Below are experts of layer 5 (counted from 0) of a mixture-of-experts language model. Rows are named gate (a neuron's input weights, with its number), up (a neuron's input weights, with its number), down (a neuron's output weights, with its number) and show model dimensions 0-127. Each number is 128 + 24 x the weight over its row's rms, rounded and kept within 0 to 255. Numbers have three digits each.
Before each expert's rows: a language model's description of what the expert responds to; "comes before" lists some tokens at least twice as common just after its tokens as in all text. This comes from a sample of Wikipedia text that the model never trained on. Tokens count by the router's weight.

# expert 60
Description: Numbers, letters and terms in census and statistics text or tables, such as under the age of 18, households, Votes and W/L results.
comes before: " |", ";", " were", " living", ".3%", ".1%"
gate0:141090130152056137131152127092134097132160160170118130156125141097123114154123118115091143173098137096109152130126092129143126106152105130119134125123089143135112079145168076120131130143087164157117118098136151131061134109138074157181152146147103120145181138136118133168123120139104142189113133120175118125116103109125137122123141148182135129126165173099116126143132133115139099085140
up0:110160110112127112158146100113147140099121120107178112063121162125154114147146154129144129076146112118146136151161103147139116119104143168102112078103140098174125125105140143117159137135139100113163118120136102105156141105124109118144129130115090116093163165181158129091137118112171103111138125094124127121145139125132140100133084127102091117134142135152154171092132160094098168145131
down0:125174134137149117156136141132063083165127170131109116110142146135098145149128080111158087080124143110114136146183109084121114073101137137150094089141129132136141106153128119167134126136143155103146119125125137109150103113106113124156135142111098114132154117116107142133140107156109145107103121169111136139165106109186152091115056104103120105173131092164139102176165135116095135164160

# expert 28
Description: Commas, dashes and linking words that add a clause or list, such as including, because, except, such as.
comes before: " and", " the", " a", " which", " but", " he"
gate0:135143145127132141136135120150138126066085142160168123111111148101158135131136127106125138142128159093119176137125129143127151175148147166140139139113123144134123109114127113092110070140162115119120133127137124191136128133132101123166143095126117097177151129138120110120150136125147177137136138149126134128163115144117149101143098116100144123190174110110108108104164158111116120101138
up0:129135142118148166115107160099163124154128118107138115157156080185142148135175066100119136131120134161123146118134107106141155154124133130118116122139099138123075140141149126095165115136123113124137136151131183115151135135078086154124131124142099108136112181107128143103122079126135098128123121162147145099105128098141132100123170148118159176136165131133105101101183090112136134132150
down0:136077105136140136142138091122096127102143128102137136165087126142151155134138134112144154146127127133122117105130117123122168142129116148145139138158099098095128081133100134148110076119179135097103109138100095125157097090157145102161157165149112153102128087125155156152167162148122129141101089118127142148095113136137175132122100130147139176114105117179084086152185078103140162095137

# expert 34
Description: Number words and digits, often in table cells or vote counts, such as two, three, 7, several, multiple.
comes before: " |", "th", ";", " years", "rd", "nd"
gate0:138155119114128136103124132136126081101087146117152118069128162115164146085121083108161070157171147128109099111124135129073110140117135141140108165113131088107126099142086088169155111123153154123130123130135104109134150137133115101099109118115088139103126110140093154148083102113108149164102139193116172102084143121085146099162157152133128122105089129103111116147160085089121092150121
up0:132152138086095102155127154160179122126124089116140129114143146122152101142106096109125124152114150098114131140146098124119143107097121138111112123141092144126121071139108068106148074163155120110112130112134111141195154124120157098124176145118136132129118128101148102149131106181112156145083155132116114139131096129109110098135153090156139109120119157123139121102147136094148086126122
down0:146109102153122128145125154149144108132106119135138141093152107127143110101080133115133135142135119132141135052103148131181128106121113157106118133164131129146112163087129151051128079108152100123123137135099148147110124124164116128135144128093115167146108072129127091113122124121148134108143136118138120178146099118142126128115158123150139121106138119144123111094114158079142093096078

# expert 48
Description: Narrative action verbs and their particles or prepositions, such as wrote, returned, breaks off and comes across, often in plot summaries.
comes before: " the", " to", " a", " his", " that", " her"
gate0:120117123155140159129135156114106125132100195092094096130099158131099155161129120146095159122095170116102132144137123145120106118099141120097104181129119155113136147129099134113164108122116123145083147137130122107109163076156129118172115157118133144164102106086129138163124132133141137088082147133103117120129135160125132135101087129096115084125143131163127136154095144111144138080116
up0:122138099141116165152096123113118124124108137093121153118115102148128111139139137158075118124150160118076163155138148111105118140093072142155119085141134098109154155135183113116107126127132120096142073113165141204151125119128140149129132155132148129150121122106152120157077112159127122135135158134153098122112138119163133163121130110150117102124158107135114134142138116116146109161139
down0:113142105156122114106102120177125122193068154121134127170107131176126145168104120108149107134099100176110106103134146143133118137145114144119137126133155139144140119105080133145158136135099127120130099114061132104124139127076144118119142125107122104140116106151105147126137149181127112154104103132154131106139138142121097134135171123114122117098091129138083143160127153135095132120080

# expert 27
Description: Periods ending sentences, including after years, quotes and parentheses, plus paragraph line breaks before the next sentence.
comes before: "\n", " The", " He", " In", " It", "=="
gate0:118111135148108166098133124118082126099152112120158164148118148129146095114093142134102174149125122160085170096141143151109148110159113097154103203146125157179117133129111122071089095119115150158129149121113153126133128130128102135114154143119062151103118140140160123137119193151130146123114115092139118155109119150156117112144097133141128164159120126120163131117127112130154095121093
up0:146142141134138162147089122083120135150144068112125096127150113154129114093097110078133098164143118134096100135127113118161087161074114126145142131119108107155147131123116109143161137137106140124175132142138158127094099138121141131136085154120116137088119127127102122097133101095127116125134177138114133121143131103160158106124141128105124166150127159147158165141117137132126127106107
down0:123143104076123136128095116155131122146115075159142090143131123101140109111120141133109096113129115140134130156109154124110136157142121124153144130131189138121124143129132126153159142129110104106122183169120155144117116162094123151147130077130130141146121107131111149089140138124122149115121110092162149118127175153063138131130118124124153146129159107147116168104145139137095138169112

# expert 49
Description: Pipes, colons, and line breaks that separate cells in sports tables, standings, and squad lists, such as | Pos. |, Pld, GK.
comes before: "|", " |", "==", "===", " ", " 1"
gate0:092106145090113129145160086153156095150131149092089121116135103124167148132102085131169145126127114138138156183138112148131130140131181106164117118174122174128121123130131109084103169144170152087146112133128098119157182164119162084138108129128150136137143123108123119153152140135134136115121148094095168171136102142133109127102131123147106134154130084145082117131110135136131137138102
up0:098114132174142119121140177103094160131116111138136148142101137131108126121131175128054132130125124093140093106126160110122173149124084111129123120156146090169104113136159110148124107118114142144172135143120113141085086121120125153118107126153147117126099110139138125092131128152153120121158110163136092115117187120174157137163127126129120126088133146129153130090125096108093147129137
down0:137140144120113116137145085116144156110116098151138129082115118114083174109146165129142163115094131152127105100098107120133128148122152151129117100158110108131125177086090125125106145118129148145165112115123127127126153094106091143120116164153087166119142133118115133144130105116153125151136173150101112123147136126164151083138168120107165127147136109116126133116115154155103140143176

# expert 8
Description: En-dash number pieces in scores, tennis set results and season spans, such as 4–6, 2–1, –19, 1949–50, mostly inside tables.
comes before: " |", ";", " to", ")", " in", " on"
gate0:090132168133116156125132103159156119074110120102147098164130145123104109087115126082119114104159125134172106099130087105117114114141128107137147128135162129159120162141134142124125132102160132078123090107116131147144156203107143118122139122128120132143139143147101130110160110141119119135151106142177162134132153093126131140160110126138122127115128121167099123125127097144141141138141
up0:104095093151120159121160144132167105076096094140146102154172146170121134144163171117106132059161110146155120100108056085088109132167172111147136129169129124164159120098110168121131128084162144127137112109109116175133127131143132115098145116170113131107137116123142157120124101159152156140115127136119106105111134102122145146202103147136110121143119114142121148128106084137118136122136
down0:153109132131129133111099145123160133149119121123126184096127120095105148173096098119134128142146113167148145099150059130192125156102128111146166162100150112161105142130165171131121120148141141101087115122093101132109132110133126141137095122072109113158138135114124138140121134154146132141098127129100127140117125134133125167114107123131143149132129143107103116116161142178162143093124

# expert 16
Description: Subject pronouns and relative words such as he, they, it, which, who, that, often opening a clause or following the.
comes before: " was", " of", " is", " were", " are", " had"
gate0:131131169123132142144147148168137156107148108176140134102138109116157102125188097121126141127120111172154158150092154143129115093153133164105110146121089083133148173160117142127117136150139080125146145185128148155062105125152123134123087149130139155128173166127118150161094168133101155134153147115155095117109143156116079183122143161114143148114088093086167148098146168121134127130145
up0:118169079130131125095105140127112149184140164086137176150102093114124134090097141109133147092080181120136123127125132140104109139135124135164160124066160166130149112107076106083138117174108154119147093126138090094132147169131141172123106151125165134146151107121122142123160104106101125126101092122103131121166172128129164098131145123149177109109110140144118113126142138141181098118101
down0:153092113136130155152132128079178107121136158091100123152149132119112146185161122151135124097113095133097129106077123181165105113180110162138119109165139140096127168124157115111130126147119140125154099114123153135103119167135110158164158126137123125150121121153153097105142100116126115132125137102133126106157147126146129186162137111136136135106124097122186129117125100086115107141119

# expert 62
Description: Sports words in athletic articles and tables, such as basketball, football, medalist, NCAA, team, round, competed.
comes before: " |", "|", " season", " team", ")", " round"
gate0:127153138135083159100148132136145142121126145138145106091110113112133127126122105119117111104137103133134094092114130146098117165158163160173139157148163175128117116150123124137115142165151125111141165124133149131153151162159131126164133134115126111121137129130103110122159138125123141124162129145075059121160142096088142125125122151171136086140102125125123102134157133150141137113075
up0:150161162116101137148159106117131132070136071082130168138150162126156113117143148105171137154128095125152124102136151140119130127134144103157171159132125119101158201118121103106101105137123150119156139104169125139099128176109135171161084147122132097192091139118164122121107132099080125149153155143097151104117133072139140123170114194129127090141129102131076138118148126090093117094104
down0:134130126154105096102099113137122144130128131125133106168093075064133133100143148154100164133154158109133114096141111101125126139125163167128136112115132123074140154094190133121109134147093112148135129140143087131108129143129154130097072078108133129130141133156079131166107119125145150101143117067172167209139134101113101098105149109101135122141131129157136128139094126099154110130133

# expert 6
Description: Closing = of article title headers, institution names like School, Airport, Festival, and relative pronouns which or that after commas.
comes before: "\n", ".", ",", " in", " of", " is"
gate0:119161140124143132148147134145156142092095103146120142124116100098075145095148120146074131114111065183135091156152146103128141119098102157119130103124113118116110132097118165099088120115127154143148152130117146053124104135151141158167119139107123125128132135192132125123190164147073148106097098064147144133105134141148156097145104167118149129110124136090116097148125080124151137125160
up0:097136165135190103130146131114108096105107154109120130153133129099117147117136141150126149143165092183101138115121107136105177116110138123175137167125082117115164121132137138080143119092152161120128162122145111141102095120157099103122139132104122123138160178158137067105169141123153137113149137108102138100125096149139122128128122174155149158149130103124099107113114106129095114110127
down0:138129143115111112136159140146133122105110111128130159092135108176130121125148169113128107123112091130110106111120129098107145122148164088133145130140106137144145089114141069130155084136101139120142146112105148141161151112137137085090155116174098105071101121101163127149118116134122112112172120162141139147119104161098132102152139131143119111113159112140129129136133133142122100129085

# expert 24
Description: Surnames and later parts of personal or proper names, such as Adams, Yale, Mackay and Kong, often after a first name.
comes before: ",", " (", "'", " was", " is", "."
gate0:131120148178120111168107127111093154133129137132143138104125142135144156109097143120144109134118144147128117167119144119132130112114102102094113145151127115130129125159129134133113128129110146147105152120097129184137115135109113120133097107086148102150109160158132116099196170126125162151137152120120146093076117128141104116124185143151153110140133105122139138146172099138146156179116
up0:120151157118136145093144100138132107141148130112113131157131154164131152132109128120097146113128123151150147115141124127132137102150120119152136117130142152155109093081129144135110115111128143116124124122140128116125102133146136180107123144141096111111121136136153109121174113147122113131126120112104128140103125100144163159128059118152139176120138104116130099190160137153137140110134
down0:120157140138165152131132135147107123142151122152086083137138083120137098112131104122158113129125169127103154144127152136120112078140151133095144109142110142112132128132123084112135101142138092131128139148159098105105149151138140158111118167110146154105116150101056149089085114113106106100129096107122168147130138086145115077142133153112131123096108115100123124122138144123158112168150

# expert 2
Description: Common nouns, often plural, naming things, resources or activities after a or of, e.g. food, troops, benefits, items, services.
comes before: ",", ".", " and", " of", " in", " to"
gate0:138135106154131103132142127132154145126131117115146129168125133121146143112112147095161140118121106154114097148103145123104121143141174125116108134153106113077145148125170106097131126149125140115118109140118093150117093130138158125174157148080173076113120112166140144111124139089111110139143124134111116127177138086132129097149101126133139159100148149137173137104130061154114122111083
up0:146131133076118116130113113145111129113145113109067126149167091155097123127136121108163107113110141096156122096135102126151140129152128126074135086096135124156126154116135143127120137151183130133174102151128173087113147189132152143149106157141188142111194138108147081106134122145107142143115101111120113078151111099126153198155087189136101157135139116148095168138177151106096136108140
down0:079119086113139136098119091153131156149086168144157115150127133147099143128118111124115120136149118168148133097131143123143126149100131161119157117113104098165128088092151129157131141117097154152110136128133124116131145086160150105149126146105132123149170106158137165114174126108101119120142103120130110117092182112123114118121131081112172103152141145154135105098130118141110142121123

# expert 14
Description: Closing quotation marks and parentheses ending song, album or work titles, e.g. "Cut to the Chase", plus some sentence-final periods.
comes before: " |", "\n", " (", "s", " and", " is"
gate0:136100135179118137123144159114141120118158137123187092143139126124111091123105092106125126113105137127114122117143138174125119130124115116139084127168101126177136152118116125138120151155133151106137110110133123141142117157127145154140075133119151127131140145127125172123101142100074100121142123133133097088141139120142105159029177093136150138137123118116132108088142125093146091156139
up0:128151112146089140096120174117102146115158117131149123125122158136125087075130153105121133108096139129112070081114119153130123119123122110136109157132147108117116099079158120176138110120103129131139140135128141126095102090150119121140092127103117080109154132108119150086124140144129122149144106093099116096117078135133078108118147148125133132136116109126106124119082111131159141070108
down0:114128086111114146137125137150165076149143133161124127116120126147082092071114168084119109128102095111119144171180119110121119146105136163094093124152145109130123103062131152136164145166106140104116132155123101093117086164141153130130137143152082090137127175139122080133151151093192130156117124106157153125144091110091121122158117130122147196164125127101096115129138094131136132127127

# expert 4
Description: Line breaks after headings or entries, plus infinitive to and creation verbs like make, create, producing, and modal should.
comes before: "\n", "==", "The", "===", "In", " the"
gate0:108083134120103171132183089139143159114121166114127084151133104120150149140092146102136096097151114121117101115141107123138117106127123116123131087144127116158132094116126108118116103156116174140104132115160163127114142142129110130129120140133125120138176105124135103156111128143125111187129136157130142145156155117119127144120107154154174146108165126144118141139146139101115091132152
up0:146157153140120145174126170108133120169116148131157195164141153120148119100139147161105092117139104156202158140148132142123171145124125123147131130150182141094128138133124083090163091079187138108148167130110093166157126172127129123154186123109114128171166138150122100112166110123124152124120145152120133086144128121136093167152163119197106148145157142173130129091121123134163128124094
down0:125123140143113123124149123100104134134135126106106176132140134126129119102104141118119163148148139120108145092144149151143128142095163119116126141143087154123135099150125141117151133130080128157132135118141110128174130076105153106137114110070131169119123147122139141131154147155091177081065169149125139129079125176142131129118118174148116149146151153149132122157149182138116104137113

# expert 44
Description: Pipe and semicolon cell separators in sports and election tables, especially at a row's end after a venue or score.
comes before: " ", "\n", " 0", " —", " 1", " 2"
gate0:134117114120141103137111135083156143143107095148066138161106135125137174123168113130083156165130160130112168114117101152163134127109132158125148116117125136114094149135160120164106146150116138107174153108104145140116109120134122090121137133119150120103151104089136100127153135160149183172143125153117116111140167094149113119130096150150119139095131144113159140125108100127143182095134
up0:103123147130119118138142132148132125152160129176173074123133141132149150123124154082131060146133148151118128102134112082102113136140127080142109143111158120091144152132101114095139075085125122177066104168146176131129118126133122151159139156111127163106113141144101122102096167108096101068100084103176124145145099120135148141120117138178111141112178112154104098128134147141124118136126
down0:174133130079130138131162129127122131113171109096109151094124112157124105114084186147129140090141073148112145133090130178157123108084108069150129103142149120122095126097117111145122135134110145129117120103119141104127135122156159131108112159163155139160137130112140108166129122124080126093144143131170190150113096093113119117136155123180136132136095098125109095100163102136118124134147

# expert 22
Description: Prepositions and table pipes in sports reports and results tables, such as in, for, against, scored, played, in his first appearance.
comes before: " the", " a", " his", " first", " 1", " her"
gate0:124107108143162113142169130092119125072118083094171105104160094161129109129108144122190111139126109100151136114104125132123108173158163165168165110118052141144129131115127128110115126128137087141117150115156131163112126136136160145128123138133124113142128106131123178126115116123099159101120128110145148134082156142119080094127105103145125120125163180150117171147114107096121133105130
up0:107109105130123095173136083091110124123111090142151153127103146111094103110172178132098103160160119111137102154141104151106112131130134096122136125103167120127137154137166122123123160093112104135142086112060112123117145149132118146151115093150157138087118141136129101130141145164110107096140121117137137129079112131164109136121100130136142160155112096132147160129137173078126120130131
down0:096117162155142111132107158083090116194119136161127149134118119166110133123122134149080162159159105172128091114128160142093076136094124107133163182151156118176096120088178121111132121094113171157147148145131131098122062118142115128119084120122108102169112183132109136122112112144138142086085148135146143176096140108136125176107087119176127156131104135114125153104112148115138140104098

# expert 11
Description: Country, state and city names and nationality adjectives, especially second words like States, York, Kingdom after United, New.
comes before: ",", ".", " States", " City", "'", " State"
gate0:141138127101112123116120197140136099171082173135132085104139133165137101090134163152162089105153128153106122155176164146112173140137123115121117132122126139124120119115130138124142132152153144125138136108131145115158141142158170133129111118115126088148102122118136104124136148086128154112102092089151155164124111113154127109106126129112096118130138132090124124119102146110135140124133
up0:104153115084136143137100146157111089129118132140106150097163126129120112094153113142164075099147154143108175097171131140102145107087074129135136119140112105139156091106135112158116140164144134098126139087143116124136169103139144122132122121112109150140149122103115129106135163110145130097096083126137127125098123124095126114098115126131105135174157131110159125111119130088129135125166
down0:082187136154122124114184140130079160132098120142109147155109135114139142142169137118120133141122109095115131139142110102077152061130172161125143141108151118133110131103115151135137098122132133117160121154114105148090121128127084117159153118115156117172138076125105125123135140148110122129122133111151117167136090141135117142155116145096128145166130097111126106132105153140158131128106

# expert 42
Description: Abstract nouns after a or his, such as life, career, number and ability, and section-heading words after ==, like Early or Biography.
comes before: " of", "==", " ==", " in", " to", " for"
gate0:147121133130143143180143089148141080124157150100122143082073154095115131111125132145099102110127131138153130140141175147168107121157135116110120151095168157111086173144103119119099130132131093167154105175134127103108115100146145119123155140149130129116137145123109132099094164118105100104134060110133108153043123101096141149135118121162137139116108116103150118148125102108150154108137
up0:123104107152125153139151077124151123140134131099130139119119101124155166179092134127130117096139122140177134118144135109191170137147165130136154121123188121119127138130097156145122168159153125117162155149116099150120142104115138102119124124128109127137134152112111106176135160127131103150168115108141127137038099122121162161156166123158176137117094109141141124140090121138159177146132
down0:109084121113160080118106123099149180115150161135094156119165100165128126101099128154132129098077145104163096148129111106070108101095144086145139120123099135064096144070128154138090126173126147143100115120102092131099111080129126156074134136134141094125133157143145105120166139120150109128145097132152112078082176123101105171118147121109134174078114126116113143139134156131119109120102

# expert 9
Description: Line breaks ending short descriptor lines, list items and table rows, plus == heading markers and table separators.
comes before: "\n", "-", "|", "|---|---|", "|---|", "|---|---|---|"
gate0:136110139185147109152164123134114126134126098133127097170121133104177149139099114122202107126140138094138126128136101152100145119113090195125157152151127131107154161131095128169106151133142108085093132108126115151113144138139163174111139134113110129107106121081083075153143116109130132118130136094136086142087108144124085132156131117113106113139137081145099133110147138099134084083145
up0:112138130130139128075105129131113135127099137074104133160146114147113155101147145132092118090148163172148167123105121140131100112129160084164104146142120159128150125106136112109158108081142149107141097129132100150110118125132137112185125116127145115105143110120128147127124117130145121140100097185125110127166209128119141118109153108185111112109140148196114118110125133147097101148122
down0:161123111103137174053129093113070177136160092107143109112102148104126145150125129134137127095062118133169089141090140120117114131128138124137074154143118107106141117148131120141121143114116117110088141099100115102177139177153131133116129094109103156145165117103154106143138119117142103119109115149109154092142161113124123139104101156117108112138132126141131106125131126109166110140163

# expert 59
Description: Unit abbreviations after numbers, like m, ft, km, kg, sq, especially converted values in infobox dimensions.
comes before: " |", ")", ".", "N", " mi", "/"
gate0:136139177136119102133107158133167155113150173097090093124156124092170122137106141133142160118135141090131139135123161148125143121175146123115152114141143118134164155130140111092124103099124128099126116161125136096123152150171147141136108118148127120134096142099113146111161132132164131152099142107163124143117112116156061195085108092154163098114086132125134087135118135118160140155126
up0:142098086153113121130164147125147163135142070180138144143087112208115126144154114151129133127076114132134122135132136113154148100156099123133104140097108142125110108131153121141123150197085074118162121122116124108154117093095128122132174129111118106154141127137137102133098148091101123116151186097135120135120140110109100101122137143075131122121149153136127122084130122136069126131140
down0:118100130128111150117150118108147193120137069115128133110179163122122129073095148103156121088115124127122115102176164157116108075165132121124144133130129136097128130117148172111126130161184144116122103151115080150142079146106109127114095141145117126129111133143144104092123089113080138107114135101152191119113103078158136104136097135091153150110135124156142153139152151089043138128143

# expert 26
Description: Periods ending sentences and periods after single initials or abbreviations, such as R. S. Sreenivasan or S.p.A., plus closing brackets.
comes before: "\n", " The", " He", " In", " It", "S"
gate0:100103139113145149143158090129133168151084090135173100127190135125130138134141118132128125178098118134162116132154131107177150162098168157139157098108134150129113147160168115116136082093134101097124135091104127119130083154136127140113138090072105117091153142112123137124137121119130133119099136111118126121145092124130118134117159163093130114129135138178092108109083079134126130109086
up0:124149099131136111127123186109102101132155181099101157102097138163094102148131108092129154106108145161129159145113108086109094103126104072131129097126142141161157055091119140119150167138112177189131179138130143133118152121107133095142114116143145144133097127168130146133131122148085138119126080108078102155115151160133104117110088079206135141127118135122130160157134168126143170150142
down0:100138113125165142113167107084168141120199165127117133137125093142134164176148111103122131154166143083156138133131166081112093129110149138134139135129146126160113132117134145098113154099102133102146170121167075157135136117145120123080109135144125197166118174117111122112116140117149139143106150151112120137134177116110135107147107120149141115143117130138116134115110103136146144163126

# expert 10
Description: Forms of be and have (was, is, been, has, became) and some prepositions after a subject, as in the program was cancelled.
comes before: " the", " a", " an", " his", " been", " not"
gate0:134163111079127127110107171120145085141181098118084143116110145144158100147136125157117168176152142115117135091126109113119133100120135111150113083115129121131138111106113157127135131110114112119095088114146122153166116169129150144133153065119126136122110131160094129117090121141136134142140147132139139060140147167118141098061164113101135120138141136136150110163115108129182164146143
up0:155173116068106131152105145143155103122159105132099096137085135142126152147125128115153143125132147161132111131162133142112138112147123096125144101090150173108153151150130162137145155172137123148093098159128114111140123122132135137129144114107119114139156143108095126107107136133137108117127137141127143128133126127121159115098143119101143085134156133155129111160130139133135151144137
down0:160101077159147139147113126150162119106107156141133095125124154131097151142133144144129094133132100145093169172142167161123135095097108155114104138145108114082139144149109137088095131138138087185133133146099149128116143153125121122123161125149122084155078117151147148145095107129086070131158131123143095094147102142162123136150143096169104132150123138108158142111115147145132122118128

# expert 46
Description: Comparative and quantity words (more than, many, million) and past participles like signed, appointed, led, launched.
comes before: " to", " the", " by", " a", " in", " as"
gate0:118116115110162134125163123109135137122142124118135110133140170115129104132127115105136081148103112120150127116100105132133148110105130107104084094121088136145119163123141130117124148154110150101142119086119106145129130120110115129133110150150145114144091059122131111152101125088141165131099144121167106147075144115145147084103150181109104119174149137150156136103114045102123143170145
up0:092137108082147121120158113127170141089128164147117086098181132103132108151124142121117106121145147093128134115094138144122160087116158110133110115105101089124125150134079097144137129194136151150114120102157156106121118122132149186117141156128107128129114125109083146126113115153112125111082110107118133148106144141120109117167122114123139105164132140152141128117125108145102150126143
down0:123125127099155127131116142129145165137108106152123111130098122093101090118097155152143141112142107104127138167136100115130185147122086142124127161174115124123095102138123093102110113149098138111152138129137118133099156067079089116101120133115105176100128122151133145140083098139086118163184141115167123132157111101126156102125147152137139140128108154166100129137120164086142162141138